config.yaml
num_hidden_layers: 10
hidden_size: 192
n_experts: 192
experts_per_token: 6
d_expert: 32
d_shared_expert: 0
hidden_act: "tanh_gelu"
moe_layers: [1, 2, 3, 4, 5, 6, 7, 8, 9]
router_score: "softmax"
normalize_top_k: true
routed_scale: 2.45
balance_loss: 0.00559
balance_bias: false
n_groups: 4
groups_per_token: 1
init_std_router: 0.0222
lr_router: 0.000764
num_attention_heads: 3
num_key_value_heads: 3
head_dim: 64
vocab_size: 11401
norm: "layernorm"
norm_place: "pre"
norm_eps: 1e-05
positions: "rope"
rope_theta: 3890.0
rope_fraction: 1.0
qk_norm: false
attn_scale: 0.125
tie_word_embeddings: true
parallel_block: false
init: "trunc"
init_std_qkv: 0.034
init_std_o: 0.0422
init_std_up: 0.0487
init_std_down: 0.0487
optimizer: "soap_variant"
learning_rate: 0.004
lr_mult_qkv: 0.5
lr_head: 0.00672
max_grad_norm: 1.0
warmup_steps: 200
schedule: "wsd"
decay_fraction: 1.0
decay_shape: "linear"
final_lr_fraction: 0.0
batch_tokens: 32768
max_seq_len: 256
doc_mask: true
train_tokens: 362100000
max_steps: 11051
dataset: "wikipedia_en"
Below are experts of layer 7 (counted from 0) of a mixture-of-experts language model. Rows are named router (the router's row for the expert), up (a neuron's input weights, with its number), down (a neuron's output weights, with its number) and show model dimensions 144-191. Each number is 128 + 24 x the weight over its row's rms, rounded and kept within 0 to 255.
Before each expert's rows: "comes after" lists some tokens at least twice as common just before its tokens as in all text; "mostly gets" lists some tokens that are sent to it at least half of the time. This comes from a sample of Wikipedia text that the model never trained on. Tokens count by the router's weight.

# expert 118
comes after: "\n", "\n\n", "\n  ", " ", "\n    ", "at "
mostly gets: "Sir ", "@ ", "establish ", "=== ", "acquired ", "= "
router [122  81  76 145 159  83 181 149 141  84 191 165 117 132 112 160 142 154 117 124 145 135  91 115 160 150 124 128 139 140 164 133 143 145 144 131 122 162 117 153  92 109 105 145 103 120 125  97]
up0 [ 99  83 178 111 131 135 121 152 107 117 136 142 107 115 110 130 113 117 109 137 102 170  95 136 111 166 146 149 111 133 128 147 169 102 136 124 137 107 162 133 154 104 117 141 155 139 132 131]
down0 [140  87 119 144 166 157 169 143  97 169 158 116 138 177 134 156 143 150 112 143 115 125 106 132 172 133 148 158 129 139 121 121 142  98 123 128 108 135 149 117 146 136 118  93 153 101 132 142]
up1 [110 131 160 127 138 126 102 147 151 111 101  91 111  94 166 162  75 111 172 104 131 109 100 163 128 144 119 160 126 114 119 155 151 115 149 116 127 137 170 129 148 148 148 124 144  94 112 135]
down1 [140  92 123 135 140 119 111 142 120 115 133 128 104 135  84 111 148 158 141 189 153 120 163 129 109 131 119 116 165  95 153  88 146  98 117 137 133  96 144 143 114 125  89 121  83 142 127 121]

# expert 27
comes after: "the ", "a ", "The ", "-", "ing ", "s "
mostly gets: "Palest", "COVID", "spac", "diseas", "resid", "alcoh"
router [114 150 160 136 153  88  81 121 122 151  98 133 128 110 122 156 110  92 112 151 135 138 138 140 105 130 125 155  99 159  96 110 171 101 161 109 101 189 148 147 148 142  84 109 147  79 118 103]
up0 [107 165 182 103 161  79 103 135 120 117 113 124 102 149 149 117 138 126 150 162 146  98 138 156 106 118 141 121 121 161 116 100  81 132 146 113 165  97  79 105 114 117 152 167 114 123 171 153]
down0 [119 129 170 107  87 145 129 119 150  98 170 131 114 143 177 136 112 138 124 138 159 147 166 133 146 112 125  92 122 108 127 141  99 142 122 103  84 141  84 118 176  96 113 100 168 146 121  99]
up1 [131 168 106 146 141 118  95 132 138 132 141 129 150 129 180 124 113 116 123 127 165 172 117 163  57 134 136 113 124 131 127 123 118  80 104 103  92 151 104 159 140 112 166  92 105 129 113 109]
down1 [120 136 133 109 138 106 111 142 127 151 162 181 146 126 134 167 131 149 127 142 107 142 154 116 110 118 122 154 118 145 105 101 122 142 131 132 176 137 162 157 112 131 125  89 126 133 147 115]

# expert 12
comes after: "| ", "- ", ": ", "by ", "A", "J"
mostly gets: "Bob ", "von ", "Hans ", "USA ", "CZE ", "GBR "
router [161 100 116 148 102 108 132 194 164  88 130 128 119 101 134 142 121  99 124 106 145 123 124 106 171 142 116 108 136  85 123 107 123 136 151 117 130 119 140 136 127 142 128 156 122 135 158 140]
up0 [116 128 156 132 103 130 149 134 104 141 127 117  98 130 110 118 160 138 107 137 127  97  94 160 111 140 102 141 159 134 108 127 147 161 121 146 151 155 161 125 122 137 129 114 168 168  82 119]
down0 [163 108 139 155 165 128 114 137 173 147 109 101 131 115 122 126 163 130  92 115 103 139 168 116 140  91 151 126 153 122  93 109 111 112 126 121 180 139 108  86 143 149  77 113 154 113 153 118]
up1 [166 140  67 108 102  97  92 137 156 134 133 104 138 133 127 120 135 134  99 118 138 145 133 132 156 120 117 154 118 153 102 106 123  96  94 143 116 123 146 114 121 117 110 166 110 102 129 139]
down1 [104 127 125 124 138 151  54 126 105 113 136  85  93 130 131 144 113 189 126  87 132 129 186 164 123 151 167 135 155 137  83 145 152 164 180  89 135 136  97 144  97 131 139 138 152 128 128 120]

# expert 90
comes after: ".", "0", "°", "/", "/ ", "N "
mostly gets: "km", "ft", "111", "CET", "here", "however"
router [138 154 166 112 170 176 107 151 123 125 138 165 147 148 135 106 124 138 178 145 139  76 139  98 129 114 100  65 128 106 149 177  84 137 136 173 144 124 133  89 130 139 114 107 116 152 171 130]
up0 [103  99 107 124 138 114 123  87 155 100 112 122 142 127 143  86 165 156 147 118 137 150 101 112 137 118 139 170  97 135 147 116 141 123 137 145 115 119 143  94 138  95 170 153  86 119 115 143]
down0 [155 105 120 114 123 103 188 127 146 124 135 117 133 127 135  89  94 107  83  81 111 141 124 177  99 101 115 159 138 125 102 149 133 133 133 121 135 143 154 160 113 120 110 128 147 103  95 124]
up1 [122 137 139  94 158 150 111 194 148 122 148 146 105 124 144 144 140 156 124 138 154 128 128 100  80 111 109 171 138 112  99 117 126 146 130 125 150 118 130 116 176 135 119 110 129  70 166 135]
down1 [102 144 113 144 139 147 111 152 129 129 151 112 129 125 137 111 127  98 156 106 170 136 130 161 116 149 114 101 113 131 115 106 143  96  93 128 106 141 130 152 124 122 101 147 121 101 135 140]

# expert 76
comes after: "of ", "in ", ": ", "(", "de ", "T"
mostly gets: "Niger", "Arab", "Ur", "Som", "Mag", "Indi"
router [ 95 138 103 120 155 126 121  97 133 144 108 140 154 133  88  86 153 181 125 176 143  93 152 139 118 160 127 173 124 107 128 133 120 108 125 150 114 130 162 138 113 122 114  86  90 123 120 138]
up0 [ 97 138 131 133 147 136 102 124 119 110 175 114 138 122 112  96 157 170 112 128 149 128  97 124 130 108 140 112 104  99 121  89 117 164 121 139 110 155 119 122 128 146 176 144 145  75  99 160]
down0 [ 85 144 131 132  94 127 134 192 112 169 157 139 154  39  99 150 101 150 116 108 136  91 157 135 104  95 138 128 113  99 113 114 126 116 135 136 139 169  90 111 173 120 146  76 111 147 139 109]
up1 [ 87 135 137  82 142 114 127 117 154 130 163 118 139 135 108 135  96 151  71 147 143  95 102 134  94 141 149 135 143  78 146 140 125 133 155 145 166 105 167 129 108 154 167 131 130 146 103 106]
down1 [100 124 171 118 164 109 103 119  94 165 157 154 153 131  87 115 118 105 115 124 172 122 136 179 139 127 104 104 120 123 123 149 141 106 108 101 145  82 162 106  99 155 131 117 112 127 109 152]

# expert 100
comes after: "\n", "by", "Born", "\n\n", "Preceded ", " "
mostly gets: "Sir ", "tells ", "brother ", "KOR ", "met ", "= "
router [147  80 100 135 116 112 147 178 145 117 115 120  95 130 124 165 153 156 108  95 131 151 134  82 138 176 158 125 173  98 157  98 112 115 114 133 156 140  85 117 124 129 134 123 144 115 128 140]
up0 [122 159  99  95 104 115 156 126 164 156  88  80 129 145  94  83  85 131 136 130 133 114 114 132  94 102 126 162 158 161 153 110 164 126  91 143  90 154 146 157 168 127  91 146 108 149 120 131]
down0 [176 102 176 150 168 127 158 114 130 128 158 133 135  95 118 152 143 154 133 112  88 118 148 135 177 130 161 107 117 100 141 180  88 145 150 139 160 148 114 118 103 128 129 136 136 108 177  98]
up1 [103 139  98 130 138 150 138 160 131 142 113 149  97 146  94 138 159 106 160  96  72 125 149 152 131 123 100 135 126 120 103 128 146 109 152 127 130 135 137 146 173 100 160 132 122  87 116 152]
down1 [123 110 170 134 113 159 190 152 168  73 130 137 106 127 157 123 109 152 110 121 142 143  81 115 103 195 120 153 133 150 157 172 127 110 144 130  93 153 123 104  88 173 100 130 103 145 148 127]

# expert 44
comes after: "\n", "\n\n", "for ", ") ", "3 ", "4 "
mostly gets: "USA ", "against ", "NCAA ", "GBR ", "AUS ", "Puerto "
router [111 105 105 107 110 119 163 170  98  95 135 152 114 140 116 122 149 131  95  98 142 128 137  93 109 120 144 112 123 171 173 155 149 155 113 157 154 132 108 109 107 105 114 127 109 114  97  96]
up0 [133 141 134 133 121 166  90 180 121 115 122 128  82 137 145 125 137 112 134 140 131 114 172 131  82 126 127 127 124 121 104 147 118 129 124 115 112 138 114  91 134 180 114  96 129 123 145  79]
down0 [129 136 180 146 127 137  96 100 131 137 131 128 131 138 134 136  95 114 109 126 115 142 127 108  74 136 104 158 153  91 144 137 111 101 118 176  88  97 166 138 183 101 126 120  90 145 135 155]
up1 [116 114  89 140 137 136 109 108 129  93 135 139  97 152  93 113 122 142 106 158 137 141 150 105 101 183 109  90 128 121 114 112 132 141 128 121 136 161 165 103  94 149 154  91  86 131 104 149]
down1 [103 138 129 123 137  57 186 152 144 115 146 155  81 128  84 157  77 115 123 130 123 145 121 141 177 153 115 146 129 124 147 170 129 169 164 148 173  92 109 105 162 121 145 154 105 114 128 124]

# expert 17
comes after: "the ", "a ", "and ", "of ", "The ", "an "
mostly gets: "Tri", "tri", "satell", "diam", "pow", "spac"
router [142 176 170  82 118 119 141 128 103 139 123 125 161 143 109 113 155 161 105 152 114 125 167 119 113 159 131 172 102 166 128 150 149  98 106 136 126 119 139 114 119 146 117 137 162 147 109 137]
up0 [ 99 133  77  92 122 156 101 131  96 146 148  94 150 143 103  89 140 164 163 112 118  92 133 150 156 136 112 133 104 161 143 155 128 163 106 129 139 166 146 165 109 131 166 112 179 146 129 157]
down0 [152  98 130 191 129 159  61 142 140 116 146 125 114 131 185 195 127  90 109 125 119 116 132 142 103 119 106 120 117 133  84 117 129  97 137 114 132 100 139 128  98 119 114 114 112 110 138 139]
up1 [135 132 153 105 116 156 109 150 105 128 136 111 118 148 114 125 146 119  96 129 150 150 163 140 173 118  90 124 138 144 121 104  76 192 139 134 158 108 113 104 129 122  99 102 109 128 132 175]
down1 [ 96 125 135 140 119 152 104 150 107  97 152 138 120 120  94 148  65 147 165 125 118 113 146 163 111  93 158 130 115  89 164 109 116 148 131 106 192  94 105 108 103 135 138 126 157 141 105 168]

# expert 28
comes after: "|", "\n\n", "\n", ".", ")", "==="
mostly gets: "Majority ", ".\" ", "Loss ", "\". ", "Senate ", "appointed "
router [134 119 133 173 108 102 106 168 123 159 176 164 155 124 132 161 137 136 110 115 121  97 116 137 143 140 148 102 172  97 143 166 136 157 145  88 119 131 107 131  78 111  93 145  77 110 155  90]
up0 [ 77  87 144 160  98 141  95 132  97 164 110  88 167 139 123 124 141 132 103 143 117 105  95 126 116  95  94 125 134 144 141 133 139 101 153 144 128 129 149  92 116 114 154 142 141  82 131 122]
down0 [119 143 109 153 151 133 102 140  79 127 122 131 172 138 115 120 127 133 122 130 146 109 122  84 123 147 108 125 130 159 137 108 134 108 141 135 116 160 138  83 108 149 159 126 119 116 131 129]
up1 [108 106 123 154 135  98  73 121 111 128 161 140  70 133 144 110 133 152 138 122 144 141 123 117 119 105 107 105 175 118 104 121 145 110 128 135 118 130 149 190 102 100 120 146 106 169 121 168]
down1 [127 141 137 133  98 134 101 142 143 110 107  80 105  91 136 119 112 115 146 112 147 118 136 143 165 174 132 100 126 136 147 111 141 152 117  97 122  94 109 130 156  95 149 114 110 168 116  88]

# expert 73
comes after: "| ", ".", ",", ": ", "(", "+"
mostly gets: "However", "however", "Additionally", "exam", "Kn", "inhabit"
router [108 135 128 126 139 125  79  98 135 156 139 122 166  96 109 146 100 114 149  98  89  84 154 123 105 102 116 126 147 133 103 114 128 109 112 137 121  96 159 111 139 141 138  66 150 146 163 148]
up0 [136 152 154 129  99 164 137 146 115  56 131 134 136  78 195 127 108 136 114 119 125 109 137 130 113 145 102 111 157 109 151 132 175 154 123 167 186 146 111 115 153  88 154 134 147 111 120  78]
down0 [115  99 103 136 105 120 179 152 144  87 136 133 141 118 118 112 116 129 120 121 110 112 184 174 143 138  90  97 132 127 128 144 119 141 119 123 133 135  82 118 140 112 146 148 125  96 134 157]
up1 [125  98 106 148 131 105  99 121 118  98 114 160 146  81 105 109 111 115 136 185 125  92 135 172 142 112 105 129 118 133 145 109 115 124 111 114 139 142 136 160  94 129 123 112  97 105 136 144]
down1 [132 135 107 110  89 140 145 118 132 107 112 135 124  90 147 132  90 145 127 120 160 128 101 121  94  75 127  88 100 120 119 120  99 117 110 158 111 126  91 103 100 153 135 120 128 127 138 157]

# expert 122
comes after: "was ", "were ", "is ", "be ", "to ", "been "
mostly gets: "took ", "served ", "moved ", "taken ", "brought ", "opened "
router [120 156 101 113 100 144 139 114 175 124 165 110 150 133 147 113 148 145 144 158  99 145 128 130 103 114 153 129 123 163 116 141 125 183 172 125 147 141  92 116  99 113 138 148 137 104 133 134]
up0 [129  97 106 138 128 117 149  92  68 116 130 117  82 129 123 132 142 111 177 140 132 159 126 150 142 112 106  91 133 140  85 115 124 142 136 121 122 123 142 149 132 155 111 134 150 113 157 131]
down0 [119 155 153 172 125 104 180  68 130  99 159 115 123 122  78 132 151 142 100 164 113 117  81 105  94 155 117 102  99 117 120  87  79 158 113 111 123 130  93 166 101 136 106 117 120 151 116 134]
up1 [159 130  76 128 127 136 147 162 147 126 133  96 170 120 160 149 129 152 126 137 144 111 139  84 112 111 106 160 145 162 121 144 110 142 109 191 105 118  66  89 153 154 109 104 113 125 130 106]
down1 [121 118  61 134 161 120 172 167 145 133 150 118 132 105 105 133 151 122  82 157 113 122 141  93 108  93 157 167 140 111 174 158 136 145 132  98 134 137 124 140  92  88 148 118 152  82 123 162]

# expert 181
comes after: "; ", "| ", "(", "°", "′", ":"
mostly gets: "Nominated ", "December", "meas", "older", "laun", "years"
router [145 168 131 147  99 156 102  78 159 154 134 119 138  78 137 137 136 128 129 136 110  96 171 130 120  99 106 121 145 152 151 147 131 123 142 159  91 122 124 101 127 137 115 114 138 134 153 125]
up0 [174 139 122 104 122  78  99 130 166  99 157 152 131 128 109 117 151 144 157 188 177 126 160 131 136 156 128  90 133 149 115 162 105  96 149 129 158  91 117 120 116 118 123 150 147 156 109 126]
down0 [146  94 166 150 107 100 136 101 124 167 151 118 143  97 140 161 139 115 130 157 112  95 110 135 144 144 143 135 104 109 118 181 111 130 124 100  88 162 114 169 157 154  86 126 143 129 123 147]
up1 [102 128 142 182 158 129  72 148 154 138 125 171 160 132 148 147 103 132  91 170 133 126 138 165 127 119 111 142 142 180 145 127 174 105 123 128 172 120 106 106 182 109 120 122 128 104 104 153]
down1 [112 128  91 152 127 107 105  94 126 129 142 140 109 121 160 147 126 102  94 134  95 134 116 157 141 154  96 141 105  75 147  85 147  98 116 134 117 120 130 107 158 142 110 125 139 107 112  90]

# expert 145
comes after: "K", "T", "H", "G", "V", "B"
mostly gets: "ī", "ú", "Las ", "Á", "$\\", "ā"
router [147  91 103 111 109 157 159  98 185 145  98 142 130 143  96 149 154 150 126 140 126  81 119  95 145  78 140 148 138  89 133 125 111 133 113 146 123  97 152 109 117 115 117 120 186 113 142 110]
up0 [157 123 111 119 146 149  97 125 106 154 138 108 138 148 168 122 164 126 118 130 105 133 109 121 133 144 100 144 150 144 161 147  78 136 162 153 171 136 102 111 109  88 103 142 150 119 116 123]
down0 [137 138 146 136 123  99 109 125 133 165 113 114 126 101  63 130 125 114 112  81 155 131 124 150 136 127 133 118 121  90 118 176 137 131 168 146 126 144 182 134 119 157 110 116 148 156 175 104]
up1 [ 90 110 157 112 133  91 125 109 118 126 155  90 115 158 147 101  87 168 125 111 156 131 105 113  93 139 152 142 113  52 128 128 156 100 138 144 129 179 109  80 123 135 153 116 157 164 103  78]
down1 [143 122 109 139 163 157  75  84 123 120 128 151 112 138 108 123 135 110 138 130 169 130 106 122 125 121 113 143 122 165 147 120 128  81 160 134 143 137 114 147  96  91 118 141 171 136 159 130]

# expert 131
comes after: "in ", "(", "–", ", ", "In ", "July "
mostly gets: "197", "198", "199", "192", "201", "196"
router [135 131 116 125 112 171 121 110 125  92  84 122 192 114 117 110 101  99 160 120 163 112 109 114 109 160  98 183 121 143 116 113 111 130 124 172 141  91  95 173 140 141 102 178 188 128 162 124]
up0 [167 125 165 117 106 103  98 112 133 144 110 168 138 103 125 111 167 152  94 112 171 176 117 113 139 124 106  79 127 131 199  98 148 115 140 122 153 143 156 118  90 131 113 148 113 167 142 143]
down0 [131 117 122 123 138 149  49 133 117 119 126  72 164 152 121 164 103 106 146 110  78 103 157 154 115 127 102 128  89 122 110 149 103 124 123 129 135 122 124 148 159 170 152 129 151  85  93 145]
up1 [140 148  88 133 151 145 117 143 116 152 110 132  92  97 141 124 145 139 166 126 127 167 115 158 129 142 133 112 150 163 117 143 135 104 137 171 131  89 124 118 139 132 100 140 152 128 117 124]
down1 [131 113  96 110 135 120 144 103 124 123 133 145 237  82 122 116 100 139 136 129 133 131 145 104 172 101 113  74 169 120 176 123 117 165 135 146 120 139 106 120 110 155 118 104 139  77 115 146]

# expert 175
comes after: "200", "201", "199", "198", "202", "197"
mostly gets: "December", "Sweden", "vocals", ").", "Norway", "chester"
router [114 166  90 119 135 165  95 107 117 148 119 132 138 106 129 159 137 123 159 126 136  85 109 145 132 123 132 104 125 102 164 148 124 117 102 134  90 158 116 143 171 112 117 118  83 164 121 151]
up0 [126 143 110  92 108 154  96 133 148 113  97 143  70 137 151 164 177 149 155 150 116 107 133 139 156 156 129 112 167 128 124 118 104 141 140 129 142  96  96 169 108 111 147 129 129 162  88 126]
down0 [130  91 104 111 114 152 127 142 143 109 106 128  84 174 140 135 133 128 110 168 117 112 142 161 123 130 129 155 130 129 110 143 103 110 167 130 151 148 181 128 116 137 143 109  70 101 134 122]
up1 [131 117 109 146 134 170 139 133 106 135 150 138 129 121 115 105  89 122  95 158  96 104 163  95 139 104 116 171 119 111 136 106 136 151 117  95 144 164 141 143 126 112 138  98 154 118 119 128]
down1 [129 128 160 156 163  96  89 127 125 103 156  98 117 128 208 161 139 165 139 145 117 114 128 110 126 157 142 113 123 139  94 143 125 118 111 145 139 131  83 144 114 174 143  97 156 100 189 127]

# expert 34
comes after: "\"", "'", "\n", ": ", "of ", "- "
mostly gets: "Your ", "My ", "You ", "Big ", "Is ", "Our "
router [130 130 160 119 135 109 149 182 124  82 125 141  98 108 129 116 145 152 132 104 152 102 138 150 175 129 111 172 132 119 118 147 135 120 119 126 102 145 129 166 165 160 147 165 136 127 151 137]
up0 [139 155 144  78 141 158 119 154 106 153 120 100 147 116 134 135 145 163 157 158 159 121 116 115 153 121 139 152 106  88  96  85 129 120 105 138 151 133 181 149 160 131 149 126 164 130  97 138]
down0 [132 118 134 142 185 170 170 163 139  98 143 122 120 109 131 107 160 140 129 129  73 141 115 112 159 131 103 167 157  98 155 110 139  76 138 144 139 135 140 115 122 104 128  96 155  89 121 150]
up1 [119 115 127 157 125 112  75 138 103 127 119 117 161 155 119 148 142 102 145 113  88 170 145 146 124 143 103 151 137 109 127 159 128 110 132 119 122 137 133 121 110 142 126 134  92 122 153 124]
down1 [158  93 134  99 135 102  45 159 163 150 154 123  99 118 160 131 120 148 127 192 106 127 129 131 156 151 153 166 116 169 152 107  86 145 142 131 125 149  72 105 160 114 132 104 132 147 114 111]

# expert 16
comes after: "was ", "the ", "and ", "a ", "were ", "is "
mostly gets: "first", "second", "spac", "sound", "exist", "high"
router [121 139 133 149 115 169 101 106 149 141 111  83 162 126  99 125 125 113 146 168 114 132 136  86 100 122 131 151 180 110  94 139 163 125 143 129  97 122 117 105 134 138 179 107 110 147 147 147]
up0 [160 132 142 110 114 140  77 136 129 168 136 138 191 161 132 106 136 120 119 166 148 119 119 108 128  97 112 145 114 139 106 112  98 137 132 132 177 158 127 156 119 168 153 116 136 137  86 155]
down0 [128 159 127 136 108 100 117 101 101 159 151 130 147 106 145 169 132 101 139 111 125 135 130 122  95 126 135 115  86 104 171 116  69 106 122 107 122 125 123 131 157 126  89 154 102 117 126  94]
up1 [153 137 195 144 116 102  92 111  99 142 130 121 134 146 118 125 145  88 127 122 106 119 118 117 117 145 140 117 116 123 142 157 111 116 160 108 113 166 136 154 107 118 124 151 108 133 126 118]
down1 [136 140 142 113 109 173 114 130 132 172 126 137 123 109 133 150  75 157 124 155 111 155  93 161  98 110 141 124 152 141 105 105  95 113 129 159 126 123 153 117 134 113 121 182  80 124 132 160]

# expert 26
comes after: "\n", " ", "==", "Date ", "\n\n", "==="
mostly gets: "Length ", "\". ", ". ", "Our "
router [144 104 136 128 141 125 121 129 138 188 140 154 155 162 145 152 116 157 116 133 172 119 111 121 108 136 130 102 154 135  96 140 152 142 119 139 126 166  92 169 109 173 107 142 142 133  90 150]
up0 [105 119 132 152 192 157  78 128 134 118 151 128 133  88 121 108 159 176 139  81 138 127 118 103  94 131 126 145 101 117 102 126 157 134  80 159 143 129 159  85 107 165 126 122 136 127 149 148]
down0 [151 124 146 146 136 131 126 181 119 125 109 124 134 153 115 120 147 105 141 120 136  88 103 141 140 113 119 137 140 131 147 144 133  87 164 119 141 138 130 148 125 140 165 122 123 148 137 106]
up1 [138 121 137 110 113 140 118  60 103 155 132 102  98 138 189 102 122 136  89 153 124 122 140 136 147 155  76  79 159 151 117 100 114 137 116 135 130 146 127 147 130 158 162 110 107 136 157 106]
down1 [186 103 132 161  88 109  99  99  82 128 136 141 125 139 166 114 111 178 144 150 119 150  96  91  86 143 120 132 106 146 146 150 155 158 152 100 103 105 124 132 149 140 115 130 124 122 126 149]

# expert 136
comes after: "at ", "of ", "for ", "At ", "6", "7"
mostly gets: "Website", "Inter", "@ ", "those ", "Oak", "|---|---|---|---|---|---|---|---|"
router [109 139 106 125 113  93 146 123  92 105 115 111 119 151  72 169  90 180 143 130  92 115 120 149 136 123 140 142  86 106 153 135 160 146 126 181 160 129 158 108 130 129 118 119 117 115 115  83]
up0 [113 141 124 163 119 122 100 141 129 116 125 160 156  87 177 141 156 159 149 158 162 153 111 120 132 110 125 100 136 105 133 131 115 110 148 108 133 111 147  92 105 130 131 125 132 140 135 109]
down0 [141 121  97 109 103  93 172 125 154 127 125 132 157 147 112 121 126 129 119 127 156 101 124 163 126  95 127 165 102 130 107 137 153 142 112 111 126 136 138 158 140 105 125 104 144 119 132 106]
up1 [108 147 174 133 137 151  85 129 164 154 122 134 137 185  90 147 141 142 119 153 138 138 146 141 157 104 132 120 117 143 122 137 139 142 131 108 137  92 134 173  75  96 155 118 102  78 107  96]
down1 [129 134 152 129 164 115 112 137 148 194 143 109 151 102  75 150 129 119 113 144 101 125 128  77 102 121 171 127  97 113 108 146 112 154 132 188 130 144 158 129 136 111 149 131 151 101 108 114]

# expert 19
comes after: "a ", "the ", "-", ",", "of ", "and "
mostly gets: "three", "first", "second", "four", "six", "COVID"
router [117 179 101 142 127 127  49 107 156 163  99 128 160 111 109 117 124 142 133 126 109 136 157 119 102 132 127 156 138 126 161 134 106 117  89 119 104 119 151 116 146 161 124 115 129 173 137 130]
up0 [105  65 154  96 130 110 133 149 117 124 140 115 137 121 137 117 152 110 155  81 146 100 120 107 118 147 177  98 145 129 114 138 173  97 127 131 142 126 107 104  95 139 121 139 131 131  83  95]
down0 [139 138 136 120 108 130 147 101 140  99 125 115 131 143 152 159 136 139 157 163 121  92 164 117 159 146 131  94 139 137 132 115  93 117 126 100  77 120 138 159  95 109 127 109 140 141 133 101]
up1 [ 98 127  97 144  70 160 111 171 139 134 139 145 135 167 115  90 117 138 109 138 124 142 132 154  91 113 130 118 124 127 170 131 166 140 149 101 129 123 139  92 135 131 122 120 119 136 137 132]
down1 [144 143 135 123  79 140 130 151 128 161  93 129 143 124 146  99 118 111 116 149 130 114 127  94 135 149 181 119 139 181 159 109  84 125 144 148 138 171 115  84 144 143  89  95 128 135 100 128]

# expert 70
comes after: "G", ".", "S", "V", "O", "C"
mostly gets: "Dav", "Among ", "Kh", "azz", "tt", "bodi"
router [123 132 120 101 136 149 166 148 127 130 114 117 132 116  89 135 124 102 153 168 160  96 169 108 151 145 172  91 123 128 144 157  97 139 130 127 182 110 136 108 129 129 144 122 108  97 124 121]
up0 [ 89 142 140  65 159 128 113 147 161 152 131 135 108 145 158 136  93 113 126 149 157 135 108 103 121 155 115  73 133 120 139 104 160 158 141  83 122 152 127 112 128 136 165 111 153 115 119 142]
down0 [121 178 120 122 105 101 112 166 113  89  97 131 133 142 134 148 130 153 140  99 118 146 132 135 104 140 115 123 135 105  98 145 106 163  90 191 149 161 109 111 149 140 142 166 121 127 110 117]
up1 [120 110 127  78 153  90 112 118  88 105 166 167 122 146 104 108 156 117  74 103 136  92 109 123 166 130 126 148 143  87 102 106  94 115 125 143 148 104 122 162 142 158 124 153 141 114 137 169]
down1 [ 73 154 163 140 116 149 123 161 184 124 120 155 159 149  96 114  52 115 126 117 115 109 102 118 123 158 142 131 126 154 135 120  98 118 180 109 142 160 126 137 146 135 107 141  92  55 144 155]

# expert 187
comes after: "the ", "; ", "(", "===", ": ", "s "
mostly gets: "footballer", "reduc", "Semi", "laun", "Motor", "pas"
router [182 165 165  82 115 125  80 109 141 144 120 159 148  98 123 133 150 128 157 165 132 161 133 119 114 119  58 102 142  96 143 136 167 119 148 136  86  96 166  76 109 117  92 119 123 137 119 130]
up0 [131 130 133  94 112 122 152 132 170 158 114 153 149 137 162 143 131  87 158 105 118 130  79 168 166 170  95 145 140 101 138 112  78 154  78 141 130 110 142 130 156 119  88 157 134 131  91 113]
down0 [136 127 120 123  77 114 121 125 171 126 112  98  86 148 136 140 147  69 129 135 111 178 149 116 164 106 111 140 141 152 146 117 144 113 135 142 115  90 179 145 112 101 158 135 125 135 127 115]
up1 [114 148 161 130 116 182 109 159  74 120 130 158 138 146 118 143 135 145 131 111 117 187 134 135 129 106 117 138 127 156 139 141 150 107 122 150 137 150  96 144 100  60 105  98 132 191 119 127]
down1 [129 115 150 132 123 126  99 139 144 142 155 129 134 138 120 179 173 126 112 115 111 151 117 134  88 133 123 124 152  67 163 124 126 122 125 115 131 124  95 161 121 161 115 136 156 172 143 150]

# expert 112
comes after: "(", "| ", "he ", "He ", "was ", ", "
mostly gets: "198", "196", "192", "197", "served ", "193"
router [131 124  99 118 120 178 128 131 159 106  90 154 142 101 126 105  92  89 151 161 139  97 133 116 130 116 102 130 139 133 128 184 114 136 116 110 103 121 134 147 123 115 127 155 146 111 168 126]
up0 [117 112 150 139 144 165 174 150 164 127  96 128 102 137 124 115 144 128 125 162 139 146 109 123 171 141 128 134  95 125  86 131 100  97  90 168 137 125 159 120 138 119 143 126 131 127  88 124]
down0 [119 151 132 100 132 171 222 104 157  97 139  87 164 167  99 132 153 161 129  82 124 152 106 161  91 134 144  95 103 152 141 138 105 171 146 117 132 120  87 172 128 140 115 128 118  79 139 162]
up1 [146 159 121 138 112  87 106 141 134 114  98 104 102 127 166 118 142  94 154 118 122  89  69 146 102 173 115 133 119 124 142 122 143 130 124 124 112 133 125 121 123 111 106 127 162 121 122  97]
down1 [156  99 108 145 132 146  85 156 137 151 164 105 126 143 101 109  85 161 143 111 135 121 102 116 128 104 153 117 153 127 106 136 111 120  83 113 104 123 159 145 157 123 167 150  98 143 115 103]